Experts of a small language model: 4 picks a token, 4155 steps.
Below are experts of layer 5 (counted from 0) of a mixture-of-experts language model. Rows are named router (the router's row for the expert), down (a neuron's output weights, with its number) and show model dimensions 64-127. Each number is 50 + 10 x the weight over its row's rms, rounded and kept within 0 to 99.
After each expert's rows: a language model's description of what the expert responds to. This comes from a sample of Wikipedia text that the model never trained on.

# expert 31
router:59 49 60 42 46 45 45 63 56 48 53 55 43 44 23 57 50 66 68 51 53 48 61 55 48 57 47 65 45 59 51 48 50 54 39 36 55 53 57 39 52 36 60 32 58 55 26 60 55 51 47 44 51 50 53 58 65 49 56 41 39 61 35 32
down0:58 44 22 48 72 60 56 41 42 62 53 53 42 59 49 39 50 45 65 43 42 52 80 46 56 69 41 66 62 44 42 51 49 43 36 60 40 53 43 44 61 57 59 46 38 52 45 46 65 65 54 36 52 33 51 54 50 58 48 46 62 48 64 56
down1:43 48 59 44 40 41 57 49 66 39 57 37 58 52 41 42 39 31 53 74 33 43 59 57 52 67 43 46 69 47 53 54 60 38 58 34 36 51 59 60 44 48 41 54 46 44 38 39 59 54 36 41 45 32 34 48 52 54 48 49 38 42 52 51
down2:47 34 59 39 48 46 61 59 29 45 51 50 50 41 44 39 64 61 30 70 37 48 45 38 60 59 55 53 54 41 75 54 44 43 49 42 47 56 65 59 26 53 53 54 25 46 62 68 54 59 46 38 69 64 56 55 55 50 43 58 63 31 58 38
down3:49 41 49 50 56 54 54 53 57 30 64 65 62 67 54 46 42 50 57 72 28 52 36 52 39 38 49 39 48 57 62 52 38 48 43 45 08 59 65 50 44 61 47 48 58 64 50 49 45 60 56 51 37 56 56 66 47 59 54 54 52 58 60 45
down4:37 48 43 46 47 49 37 51 60 38 42 37 52 49 54 52 45 46 45 59 36 50 63 62 67 57 45 42 77 48 61 60 39 56 53 49 50 53 55 56 46 44 63 51 64 54 55 48 39 42 46 46 48 37 25 47 40 37 56 37 49 39 55 43
down5:42 40 49 59 64 48 40 46 53 53 57 52 38 36 52 51 47 64 71 49 47 58 56 51 53 33 20 66 54 42 41 54 58 40 58 41 59 34 49 53 54 59 51 57 36 61 36 48 51 51 54 47 47 53 25 51 58 46 45 61 69 44 50 50
down6:67 46 60 37 43 56 57 39 29 40 32 61 62 27 46 47 48 41 61 54 55 50 64 51 59 47 58 59 54 49 55 44 55 44 41 66 44 55 74 29 61 44 43 61 28 57 52 56 54 49 40 45 61 68 67 54 48 51 67 52 51 32 29 52
down7:55 44 49 56 56 61 29 66 51 31 51 41 48 60 57 44 46 44 52 31 50 33 47 35 54 36 55 45 44 57 45 58 45 56 53 59 55 49 51 61 47 38 45 50 51 34 49 43 38 53 63 65 36 54 42 63 55 55 50 68 43 31 44 49
down8:35 54 36 48 58 53 40 31 60 43 58 51 50 72 51 64 48 56 54 47 51 68 66 65 55 56 33 65 41 53 53 41 49 60 37 41 60 52 50 51 29 50 60 52 39 54 50 58 37 64 64 44 47 35 49 46 47 60 38 57 49 62 57 61
down9:59 53 40 48 59 37 57 47 65 58 28 49 44 56 50 33 55 43 47 68 68 43 51 55 62 66 63 44 60 45 32 47 41 49 42 27 67 53 45 66 65 56 33 51 43 32 61 54 51 41 53 43 37 48 54 51 57 52 60 59 40 45 49 39
down10:44 69 47 65 49 37 58 30 64 49 69 53 38 38 53 54 46 45 47 44 65 47 69 51 41 31 47 66 48 55 66 36 46 62 35 65 75 35 47 40 48 49 48 41 37 46 34 42 44 57 49 46 52 50 46 40 48 49 57 50 61 41 66 55
down11:63 50 52 43 29 45 46 44 39 29 70 42 56 37 56 49 50 53 56 38 66 52 59 33 55 44 36 38 39 54 62 60 57 47 62 57 63 45 38 72 45 33 46 32 57 55 43 42 52 51 45 48 60 42 50 40 47 57 35 49 53 50 28 50
down12:50 57 48 74 53 38 45 61 37 53 49 48 53 64 53 65 60 48 59 62 53 44 29 58 52 70 38 58 71 58 40 27 64 52 59 45 60 41 56 56 44 43 53 50 34 57 45 40 31 39 40 27 47 46 40 58 61 55 49 52 45 67 55 63
down13:44 58 28 54 49 69 41 46 44 53 48 38 50 53 53 56 44 49 36 70 70 55 47 60 54 46 59 57 36 55 58 58 31 48 57 29 52 40 48 60 44 43 67 48 33 61 44 44 46 56 51 52 33 64 47 57 48 63 45 58 52 54 56 46
down14:30 32 49 56 45 32 55 45 46 55 41 49 32 52 60 45 32 31 54 54 49 53 68 50 57 45 54 51 63 12 43 38 29 48 47 45 47 57 51 56 46 51 37 49 39 52 71 47 59 66 52 58 69 48 48 50 38 35 48 57 62 58 57 51
down15:61 38 54 37 57 65 37 46 58 51 64 56 58 45 52 42 41 46 65 45 66 50 36 31 56 35 48 60 52 69 46 41 39 49 41 61 59 45 36 45 55 61 54 54 46 48 64 65 39 41 38 49 49 68 32 32 55 28 76 32 56 45 59 30
Description: List and sentence punctuation. Periods, hyphen bullets at line start, and pipes starting table rows, especially in bibliographies, track listings and works lists.

# expert 45
router:54 47 54 29 48 51 44 43 52 69 55 57 53 54 51 66 51 65 46 51 57 38 72 55 36 51 54 58 45 55 56 53 56 50 45 52 52 63 64 42 52 42 54 41 47 35 39 58 61 70 51 39 57 45 52 59 66 59 51 53 30 56 53 22
down0:50 33 62 42 57 42 61 45 67 25 42 63 40 48 45 46 58 56 42 65 72 51 46 64 48 50 58 48 49 57 58 51 55 47 50 30 66 63 43 39 57 53 58 43 44 43 60 56 48 81 46 54 60 47 59 51 43 55 41 51 26 53 46 53
down1:57 53 43 43 46 84 48 45 46 31 49 38 62 71 61 51 46 68 47 65 56 45 38 37 69 64 57 52 46 43 60 58 42 41 51 45 43 34 40 49 48 64 58 42 42 45 33 47 65 51 46 57 52 46 42 57 55 67 29 55 47 42 39 41
down2:61 54 54 56 54 47 58 47 36 44 47 62 41 39 31 48 46 46 80 60 69 58 50 54 74 44 63 40 49 43 66 32 55 37 42 50 47 39 53 52 55 36 46 45 41 55 51 52 59 49 41 59 56 40 44 35 44 36 38 38 49 58 62 41
down3:45 41 48 51 36 44 33 39 65 51 35 60 48 52 68 47 45 60 48 51 37 44 58 46 48 23 41 39 55 46 43 46 41 41 56 40 59 51 31 34 54 39 47 43 52 65 67 64 41 61 51 56 62 55 42 56 53 62 47 48 37 64 56 56
down4:38 31 38 58 50 35 44 35 50 57 37 52 74 57 55 48 51 50 33 42 48 52 53 57 67 34 46 43 38 38 42 73 52 53 51 46 58 66 45 57 57 52 58 51 65 25 45 61 49 67 66 60 35 49 45 39 42 45 26 39 50 60 37 30
down5:54 43 52 50 48 35 47 53 60 52 45 65 53 57 33 54 41 39 57 51 54 33 71 66 35 55 46 44 51 45 37 36 46 52 40 46 48 32 31 59 25 47 41 37 52 46 65 54 41 59 51 56 37 55 46 56 60 49 61 29 43 48 30 38
down6:48 43 46 57 42 57 45 52 43 38 55 49 43 56 47 38 53 67 35 52 55 45 31 37 58 70 40 49 42 41 48 58 43 60 64 69 52 63 60 39 48 38 47 77 62 49 59 65 47 32 42 38 51 31 42 40 40 39 25 55 50 65 48 48
down7:59 45 67 46 38 39 59 54 58 37 42 50 48 54 65 42 58 50 55 65 55 42 58 49 39 64 62 42 51 39 34 34 54 45 51 55 32 55 56 64 47 61 61 53 48 37 69 41 50 64 56 58 63 45 53 46 56 62 64 64 61 41 44 42
down8:54 34 55 75 47 57 52 40 29 55 46 50 60 53 66 51 52 61 47 40 43 45 57 62 62 30 33 53 47 48 55 47 40 52 62 42 57 50 61 42 56 48 64 48 67 45 43 34 45 54 44 42 54 47 35 66 31 42 44 58 30 53 42 56
down9:63 51 44 50 64 26 43 61 27 39 34 37 55 44 62 41 57 39 49 46 46 57 36 46 50 62 64 48 44 48 38 48 54 49 65 57 54 57 53 52 54 51 54 50 76 42 52 35 69 80 48 60 51 40 52 43 27 58 35 36 65 58 50 54
down10:60 41 33 60 42 39 69 61 71 57 60 43 35 50 49 67 61 43 45 61 74 41 59 48 64 49 71 46 37 45 52 59 50 59 41 63 53 48 39 53 55 60 66 41 55 45 51 50 38 50 54 63 53 51 49 52 55 50 43 61 42 45 42 60
down11:40 48 56 59 47 38 49 46 32 47 70 43 61 51 45 39 43 60 59 55 37 48 56 54 47 33 47 30 49 55 57 65 36 50 53 47 46 39 52 42 65 46 58 57 46 41 49 49 78 36 43 52 68 42 29 59 56 53 69 51 39 59 42 50
down12:60 63 39 52 49 63 52 58 60 39 40 71 43 68 47 55 56 51 36 55 47 49 57 51 49 67 59 52 41 62 63 46 49 43 30 50 38 46 63 50 58 49 41 43 41 38 61 43 24 52 62 53 40 56 54 36 46 46 52 54 59 46 50 64
down13:53 50 52 52 55 43 66 51 32 49 55 51 58 43 44 63 37 44 44 66 32 64 52 49 48 48 60 48 54 67 39 37 44 76 46 48 44 40 40 47 34 23 31 56 28 45 20 56 46 34 39 44 49 36 40 39 38 67 59 36 39 51 55 50
down14:45 54 53 29 37 59 51 42 45 33 55 48 53 44 44 57 61 40 46 36 73 43 60 66 71 48 51 69 49 63 40 39 45 44 56 57 66 62 40 38 52 60 42 38 53 38 47 42 33 59 51 60 48 62 29 63 61 54 50 59 40 57 58 49
down15:53 56 52 44 54 60 51 52 44 56 56 48 46 52 38 48 45 53 55 69 64 44 47 35 40 34 39 51 39 47 54 59 49 41 58 55 50 39 65 54 60 36 66 43 62 58 55 60 52 62 47 55 58 45 42 26 65 64 65 37 62 55 53 49
Description: Hyphens and dashes. Hyphens, en dashes and spaces joining compound names or words or opening list lines, such as Runner-up, English-speaking, Gazprom-Ugra.

# expert 23
router:66 42 63 37 45 29 65 59 43 60 68 57 46 43 22 51 64 61 59 48 47 38 49 56 54 43 60 44 60 62 49 55 49 52 44 53 54 50 58 35 61 46 51 54 48 55 41 66 55 46 45 34 55 57 41 63 58 53 66 45 44 54 30 29
down0:43 53 72 36 79 53 46 42 64 73 45 56 58 52 47 33 60 66 48 48 53 56 51 47 60 40 47 54 49 46 50 58 45 65 45 68 55 60 24 36 54 55 46 59 54 59 40 46 50 55 46 53 60 60 41 47 66 28 45 46 62 45 43 53
down1:64 57 60 39 33 51 53 51 38 35 59 61 63 61 42 40 48 41 49 53 49 61 38 56 39 33 69 42 42 50 45 51 27 51 43 47 51 55 63 55 41 64 50 41 71 45 56 58 55 49 73 44 43 41 49 47 57 53 40 55 52 54 47 50
down2:67 51 43 35 44 33 50 43 48 36 56 47 47 43 50 51 74 61 49 36 54 64 20 63 39 47 50 43 59 31 37 60 51 49 50 50 52 49 61 46 40 54 42 73 48 60 47 42 32 36 59 41 58 53 33 43 40 69 33 32 37 55 66 48
down3:54 72 43 74 45 43 54 56 42 53 45 63 58 38 52 44 49 45 54 51 68 41 34 80 45 58 41 44 70 50 55 52 51 68 32 51 51 54 66 30 41 55 53 48 33 31 58 49 45 63 65 40 48 66 57 50 57 53 62 45 47 51 55 61
down4:57 58 64 56 65 45 43 41 50 61 52 56 55 57 45 67 47 47 52 39 37 77 47 53 28 39 40 53 56 35 52 47 46 45 45 54 36 50 53 52 47 45 44 59 46 45 60 58 51 52 42 44 42 69 62 62 54 39 45 51 51 25 29 47
down5:62 40 70 45 50 42 64 35 33 49 39 54 49 49 56 43 35 57 42 55 46 59 64 60 71 72 60 60 44 49 60 43 50 52 51 50 59 48 53 64 66 35 58 62 41 27 39 54 58 72 53 56 53 42 33 57 62 55 66 63 54 54 64 40
down6:38 42 37 77 44 37 35 23 54 27 60 66 53 54 51 64 58 45 61 57 53 46 45 37 49 59 42 53 43 45 43 54 52 59 42 52 48 47 38 54 48 47 50 42 58 59 47 40 58 70 67 51 50 58 43 38 43 42 54 65 71 44 51 46
down7:47 42 48 58 56 48 56 63 55 54 41 46 41 37 42 58 57 50 30 71 57 53 43 56 56 45 52 34 30 37 42 43 45 42 52 53 40 48 44 52 52 47 38 53 49 44 53 60 76 40 57 56 45 47 54 57 37 45 50 48 34 43 58 56
down8:45 59 59 37 51 33 39 53 58 63 46 50 55 41 59 43 49 59 36 47 47 66 42 43 47 46 52 56 44 49 38 52 37 58 60 57 46 68 64 60 33 44 56 59 43 48 47 49 48 28 36 65 68 48 57 64 44 47 64 36 49 43 61 57
down9:54 63 61 36 38 43 65 52 39 47 51 39 58 41 49 45 52 49 64 47 48 47 37 61 63 64 61 55 42 40 51 60 54 45 51 63 55 56 39 45 54 35 42 60 66 31 63 49 49 40 68 59 46 46 34 48 39 58 44 42 39 55 46 52
down10:52 45 73 49 49 78 50 46 60 56 44 33 59 50 47 49 51 52 48 64 33 57 45 44 23 52 52 37 39 47 57 48 59 51 42 44 57 27 46 65 38 41 51 42 65 51 43 41 58 55 45 60 28 35 65 64 30 49 35 64 48 57 61 48
down11:53 51 52 61 57 56 55 64 60 49 47 74 58 45 61 59 48 35 69 42 44 44 48 48 38 52 38 35 34 31 50 32 69 37 45 59 60 61 57 68 62 65 33 52 43 66 67 33 50 51 11 58 52 51 53 55 51 46 53 43 54 46 55 51
down12:51 42 65 41 72 49 59 55 41 47 57 35 45 46 44 47 56 45 55 55 58 48 38 63 54 40 64 54 61 43 48 70 32 52 63 41 43 44 33 57 34 59 46 65 55 37 54 57 67 47 59 44 53 47 60 48 55 44 38 51 48 41 44 32
down13:33 63 39 67 35 43 38 48 49 54 40 56 44 51 49 50 50 53 51 59 48 55 60 46 45 49 50 69 28 62 58 56 63 37 23 52 60 46 41 39 57 58 69 41 54 55 65 46 55 32 58 49 47 54 72 53 74 32 47 39 56 42 52 66
down14:47 38 36 27 41 57 44 44 56 39 75 69 59 57 31 72 42 55 59 50 46 58 53 38 46 38 51 62 70 54 84 55 51 35 75 54 44 41 35 28 46 52 51 59 40 63 54 62 45 73 40 47 44 44 53 41 55 36 58 65 38 58 49 58
down15:58 59 54 61 41 51 59 65 56 50 53 61 29 27 45 49 67 60 36 57 49 37 50 52 66 67 45 43 68 50 64 53 45 39 44 44 60 30 53 44 45 50 55 64 57 42 63 47 55 50 47 57 51 61 60 42 41 28 56 54 62 43 47 49
Description: Sentence and heading ends. Sentence-final periods, especially after years or seasons, and closing == heading markers, e.g. season., older., ===.

# expert 42
router:60 50 57 45 52 42 50 54 29 49 52 58 52 54 37 71 43 57 57 67 41 46 45 56 39 42 54 45 55 55 55 50 69 53 48 47 70 60 62 47 61 49 45 47 35 33 46 62 61 44 52 30 54 53 49 50 54 53 65 37 39 55 34 48
down0:52 52 43 59 45 58 54 39 49 38 50 54 36 38 61 48 44 48 59 34 54 52 57 51 45 36 42 38 56 45 46 42 62 58 60 59 28 54 62 53 60 50 50 59 41 57 24 57 36 43 51 50 78 36 48 49 55 37 43 58 57 56 57 49
down1:53 33 55 49 54 48 35 38 46 62 57 53 53 53 55 47 58 51 42 56 43 63 58 64 61 61 56 54 60 56 39 53 66 58 57 56 54 46 49 55 41 46 62 58 48 36 55 43 31 52 42 67 67 35 53 56 48 43 66 35 55 38 63 38
down2:55 48 48 50 60 28 47 34 61 31 68 46 54 58 50 38 49 50 60 69 43 70 55 61 50 68 57 32 56 38 39 62 39 58 62 47 47 52 63 62 52 44 47 64 40 66 34 38 51 46 54 37 65 42 45 39 49 54 38 52 50 39 48 66
down3:46 52 32 58 42 58 65 44 50 56 59 64 44 54 46 40 54 44 53 36 71 38 58 43 48 69 61 64 59 68 40 69 59 53 54 37 53 24 44 53 28 23 39 43 55 54 31 64 38 43 46 53 51 43 42 50 57 39 38 54 40 81 70 57
down4:33 44 27 42 58 41 55 45 68 49 52 56 27 44 55 52 71 63 42 31 58 60 56 38 38 48 35 59 36 45 66 63 55 46 41 50 52 60 46 39 61 44 64 56 43 50 45 31 49 48 52 55 45 37 62 58 47 52 62 72 45 45 47 39
down5:33 44 46 44 42 47 49 29 42 39 40 70 52 51 36 63 40 41 60 58 33 51 42 33 22 41 36 41 57 51 54 53 50 62 63 58 35 31 51 56 52 45 43 51 43 56 47 56 53 34 43 57 55 53 55 39 54 42 65 36 52 67 64 44
down6:42 25 64 57 35 37 43 56 54 44 64 49 41 55 50 53 58 57 59 60 57 60 58 49 43 49 59 58 45 46 39 65 69 58 54 41 47 66 40 37 47 34 58 49 48 66 60 61 47 53 62 58 48 49 59 59 54 44 55 41 39 37 71 39
down7:56 32 37 52 48 35 55 43 35 53 47 57 64 52 48 39 53 66 64 51 51 64 31 52 49 57 39 59 60 63 53 70 67 51 51 56 46 25 32 43 61 51 45 48 48 55 44 59 63 29 43 39 49 32 41 43 36 55 49 36 50 52 42 49
down8:58 52 58 49 33 48 58 45 47 65 55 37 46 69 52 52 54 35 42 46 56 51 60 51 44 57 62 54 41 53 35 54 31 48 35 36 66 46 60 56 37 53 54 39 60 55 36 47 61 58 45 46 50 57 50 61 48 54 53 71 50 37 49 52
down9:52 58 36 46 66 54 53 49 44 60 59 58 44 56 58 73 32 27 46 46 67 42 52 39 45 33 39 53 47 54 50 47 35 48 36 38 64 60 63 59 41 52 48 36 52 43 55 57 52 65 51 50 48 52 46 53 52 51 60 44 50 47 49 41
down10:51 52 47 64 54 56 47 60 75 69 55 36 52 50 60 56 59 55 53 55 52 46 35 74 54 54 47 50 36 44 46 59 57 53 27 53 61 61 60 43 49 48 45 51 61 41 60 56 44 43 72 51 55 40 55 40 49 56 45 48 53 62 47 48
down11:69 60 57 60 30 49 51 59 47 44 54 58 46 39 52 51 42 35 30 37 51 59 64 37 55 44 46 43 52 53 43 35 43 38 54 41 68 54 50 51 54 48 42 61 49 55 46 46 27 50 59 60 62 44 57 53 72 51 25 74 33 47 49 56
down12:37 51 48 43 67 40 54 29 62 56 70 56 55 59 64 53 60 56 39 43 44 53 61 44 53 62 53 44 61 36 52 47 41 44 42 33 57 53 51 30 50 41 55 47 59 38 54 42 50 58 51 50 41 42 52 57 51 63 40 54 36 45 45 44
down13:48 56 66 52 59 48 49 50 57 36 41 61 49 58 60 47 37 36 56 49 49 56 45 43 36 52 60 59 52 36 22 58 48 36 41 61 40 55 44 63 59 63 57 55 49 36 44 34 26 38 48 57 43 61 47 60 54 59 60 66 38 60 53 65
down14:61 54 49 40 39 61 60 67 56 50 62 44 50 53 48 47 48 49 42 56 55 38 63 55 57 57 42 63 52 42 46 62 29 65 52 49 67 34 47 41 42 52 60 50 42 53 56 52 75 52 41 53 26 58 45 67 56 53 51 37 55 35 32 75
down15:50 38 39 51 33 59 39 51 50 59 47 45 64 38 67 43 56 42 34 40 43 54 41 48 58 27 54 62 38 68 44 48 62 59 58 61 54 69 47 48 44 39 45 61 42 41 32 47 60 50 34 36 63 67 53 47 64 39 57 54 54 51 31 49
Description: Abstract action nouns. Abstract nouns after the, a or his naming processes or states, such as development, treatment, control, influence, status.

# expert 12
router:63 51 66 39 48 51 46 70 47 50 53 50 54 52 49 65 56 54 50 48 49 36 61 40 52 23 40 59 56 63 56 65 50 54 56 39 58 77 43 36 46 46 49 42 44 50 42 55 47 61 60 48 56 38 47 56 53 48 55 45 32 51 51 32
down0:50 58 52 47 62 48 50 49 42 52 58 58 66 65 46 43 54 54 61 63 56 41 48 52 38 35 57 65 44 57 45 53 56 41 64 48 50 46 43 43 58 42 40 61 56 48 39 44 48 61 50 73 38 39 52 67 50 61 50 49 48 61 38 54
down1:67 63 54 46 47 56 59 79 59 52 62 42 52 56 66 66 45 44 38 52 43 39 57 33 46 55 43 58 63 53 44 51 61 33 57 58 57 34 60 46 42 54 50 56 64 54 40 55 59 33 57 44 39 63 48 67 50 35 45 39 61 32 69 51
down2:63 41 38 59 42 58 62 33 33 52 54 41 57 49 43 51 47 41 48 54 65 56 44 46 55 59 45 39 60 45 44 52 36 33 54 46 27 48 42 54 49 37 62 49 34 48 63 60 62 72 53 45 44 57 50 44 60 57 53 35 58 58 43 54
down3:48 36 68 44 59 41 48 57 45 48 49 58 48 53 52 60 61 43 51 55 40 43 44 55 52 49 46 42 68 25 45 50 61 51 70 67 40 53 33 35 41 63 40 42 73 61 56 46 41 68 41 52 53 53 42 62 56 50 42 65 33 63 56 55
down4:48 51 64 39 57 47 52 54 50 52 54 53 51 51 45 49 59 81 49 62 44 46 57 56 56 53 33 48 50 42 66 51 41 54 47 54 34 50 49 46 56 46 44 71 45 53 33 55 49 36 55 46 56 41 55 48 41 74 54 53 57 44 56 47
down5:38 52 55 55 52 27 46 30 41 40 42 46 49 45 48 51 45 67 43 46 41 59 41 52 52 48 59 61 51 69 54 63 41 60 43 58 50 45 37 38 46 51 48 59 55 46 46 37 54 56 75 33 43 52 68 65 54 43 49 48 50 67 49 59
down6:52 34 57 30 49 51 53 40 56 55 66 59 59 40 51 52 51 42 50 59 36 48 73 72 42 57 58 51 52 40 48 51 43 59 55 47 39 59 38 52 45 38 50 40 64 68 70 84 53 43 55 41 67 61 48 61 44 43 60 33 58 36 49 48
down7:59 49 48 29 39 45 51 45 60 47 56 48 49 74 55 60 48 44 36 50 66 53 61 50 69 51 61 67 42 47 45 43 53 36 61 51 72 48 33 38 40 44 47 46 73 57 48 54 51 53 50 39 41 40 57 44 46 44 52 42 49 43 52 30
down8:41 43 36 51 32 44 56 27 42 31 57 56 39 33 53 49 55 56 25 43 56 44 54 57 50 43 46 47 58 51 56 54 48 42 41 59 47 55 61 45 62 50 35 29 45 47 31 44 40 39 43 58 51 54 65 45 54 38 53 56 63 47 55 43
down9:26 45 56 51 44 49 57 61 59 58 37 54 51 56 67 31 50 46 33 45 40 44 48 57 56 47 48 47 39 58 25 52 48 46 39 57 47 32 61 59 53 39 54 32 41 52 48 67 29 37 52 54 40 50 43 26 49 67 57 69 54 50 45 57
down10:33 47 51 65 59 49 49 37 36 48 48 41 56 41 77 51 41 47 57 43 59 51 67 55 50 45 57 47 63 56 57 49 45 57 38 44 62 50 49 64 44 48 50 49 50 45 54 43 61 51 65 56 25 53 48 59 50 52 50 41 50 44 80 63
down11:47 51 47 62 63 40 32 39 47 50 50 56 35 45 45 38 50 50 36 58 57 62 45 41 53 43 58 66 40 40 55 55 64 65 63 60 47 49 41 51 65 46 53 55 46 41 47 60 64 37 49 58 36 40 34 36 61 38 61 49 40 44 46 60
down12:56 56 59 45 49 44 45 46 48 37 44 68 49 48 54 37 44 59 58 49 44 43 57 52 32 58 30 47 56 59 46 50 50 36 59 39 54 45 51 57 43 55 72 51 36 34 61 60 47 62 56 36 44 66 63 47 51 38 43 58 43 61 52 62
down13:53 52 40 53 35 56 47 47 59 48 51 47 53 48 38 29 40 72 51 33 31 60 72 37 41 39 38 67 55 51 59 57 45 34 28 49 32 68 69 62 55 54 41 51 66 50 57 60 70 63 43 72 57 47 46 43 48 34 60 49 53 54 49 61
down14:38 45 61 62 64 56 57 36 55 33 66 42 53 42 47 51 48 48 57 48 50 49 60 61 49 39 51 58 57 71 45 49 64 53 44 34 71 59 49 29 54 46 53 40 49 39 50 41 51 50 61 66 58 63 57 54 33 56 51 48 43 64 46 59
down15:48 49 47 62 30 42 47 35 71 41 51 61 43 62 78 47 34 41 68 57 64 67 67 43 39 42 49 37 40 51 54 52 35 48 41 46 47 54 39 40 64 35 47 34 58 51 43 43 51 44 65 53 34 53 45 70 36 52 52 54 50 68 55 32
Description: CJK bytes and mixed. Raw byte pieces of Chinese, Japanese and Thai characters, plus scattered '=' signs, opening quotes, 'The' and nouns like album.

# expert 6
router:46 48 59 33 44 34 49 58 30 50 60 52 55 59 32 60 52 49 41 60 40 46 53 49 52 42 50 51 55 66 44 65 52 63 55 40 59 58 58 37 63 54 28 45 42 46 41 60 63 39 58 34 48 50 38 51 55 60 63 40 38 54 54 42
down0:41 66 51 48 74 58 51 47 49 45 62 50 71 68 45 42 56 36 52 48 41 52 37 63 64 43 50 50 44 62 74 49 50 56 43 54 43 72 57 56 56 42 57 71 47 37 62 51 39 45 51 43 44 50 44 29 34 22 58 47 49 62 55 75
down1:46 61 54 72 48 61 52 56 53 51 50 38 54 51 44 67 61 48 50 59 56 54 64 28 35 52 58 72 59 64 36 44 31 42 30 52 52 51 37 47 39 48 53 48 54 42 47 53 38 63 41 63 42 52 63 57 51 56 49 64 44 69 55 72
down2:34 37 52 67 50 54 58 39 35 43 41 44 63 47 51 39 43 63 49 47 53 44 60 58 54 57 41 42 53 59 59 35 67 36 58 78 50 52 44 63 59 51 43 47 52 51 54 52 53 40 53 48 61 53 57 25 54 54 46 46 46 52 38 52
down3:68 60 41 45 52 48 47 31 55 63 58 44 43 54 26 56 51 56 20 46 67 47 43 47 42 45 41 37 36 52 51 54 63 51 51 43 67 41 69 39 46 34 53 50 61 59 43 40 51 57 54 52 48 34 47 33 53 56 73 38 63 58 48 42
down4:61 60 38 55 56 54 67 69 50 57 44 35 58 63 51 62 57 46 39 47 53 45 52 53 56 59 70 47 49 49 47 60 48 52 59 59 61 44 41 46 46 54 51 61 62 42 36 37 52 55 75 63 55 67 45 40 43 65 47 57 65 58 58 69
down5:51 46 30 36 64 57 52 32 49 45 55 58 58 42 49 47 40 54 46 42 55 66 52 53 57 79 36 40 58 55 75 57 57 41 53 47 70 44 52 50 63 51 59 47 37 58 56 48 41 54 67 51 61 53 40 40 67 50 46 41 58 48 48 45
down6:58 71 52 51 52 57 47 47 56 47 48 63 63 41 44 58 82 57 72 51 60 67 66 51 63 32 54 60 58 49 65 58 57 62 54 75 50 48 44 51 49 44 41 50 40 42 56 63 31 33 30 44 45 45 47 59 56 40 45 45 54 54 30 40
down7:56 47 57 55 63 36 54 68 43 59 35 51 58 59 49 26 48 63 61 39 54 58 58 65 63 67 38 53 47 50 48 40 62 64 55 45 45 48 34 45 39 54 62 48 36 31 64 51 64 45 56 55 36 44 39 60 53 46 58 53 53 57 44 54
down8:45 58 44 43 42 45 39 65 49 42 41 47 44 40 49 55 27 67 40 42 57 47 56 52 49 49 43 49 57 40 56 63 39 63 51 49 47 34 48 44 44 55 46 53 51 57 22 50 36 42 47 59 49 46 51 49 49 46 49 47 69 60 37 59
down9:49 46 41 36 58 44 39 50 37 49 60 55 51 39 53 54 23 52 68 49 47 54 49 50 43 57 50 50 58 51 53 50 52 57 54 64 53 58 42 44 47 80 44 59 53 57 48 61 45 67 62 79 59 50 48 54 41 43 49 41 50 42 50 65
down10:70 47 48 28 48 54 67 54 39 51 60 42 59 49 51 53 70 40 60 51 63 49 44 55 68 77 58 54 55 50 56 80 60 48 48 60 62 35 59 45 30 38 31 56 50 54 60 59 56 27 35 29 28 35 63 46 72 41 62 52 53 43 57 64
down11:54 37 56 42 47 49 57 67 55 49 48 47 61 59 44 54 65 50 35 57 42 60 47 32 54 86 49 53 57 42 36 56 59 58 45 54 56 45 36 48 58 48 46 65 44 45 60 40 58 37 47 41 59 41 55 68 63 51 50 37 48 41 43 62
down12:59 58 70 60 63 38 59 39 49 34 44 55 48 34 53 58 43 49 56 46 29 34 46 42 57 46 52 44 54 62 55 40 61 50 65 67 54 30 44 59 54 61 38 50 54 52 47 55 65 44 59 53 69 60 48 33 55 32 37 61 53 46 46 34
down13:47 55 41 51 33 42 45 72 43 60 52 48 55 65 61 50 60 24 43 45 47 65 63 42 44 69 71 58 35 46 58 55 28 52 53 39 49 39 44 57 29 33 50 45 42 47 46 42 56 39 39 40 43 52 42 56 47 75 45 72 37 40 53 42
down14:34 56 52 36 58 51 69 37 58 60 63 36 48 33 57 61 55 56 48 51 54 44 66 52 44 59 38 53 47 66 41 41 54 31 63 46 56 55 59 69 53 40 54 47 57 52 53 47 51 57 45 44 44 51 30 52 47 39 45 57 53 47 35 36
down15:33 44 40 56 24 47 56 48 38 58 39 61 66 41 51 56 49 43 47 29 38 45 55 40 39 51 48 63 47 56 41 65 50 59 58 60 47 55 32 43 58 52 35 39 36 38 54 44 30 38 65 52 37 22 57 40 48 61 57 55 47 43 34 55
Description: Concrete head nouns. Common nouns right after the, a or his naming places, works, groups or relatives, such as town, album, band, father.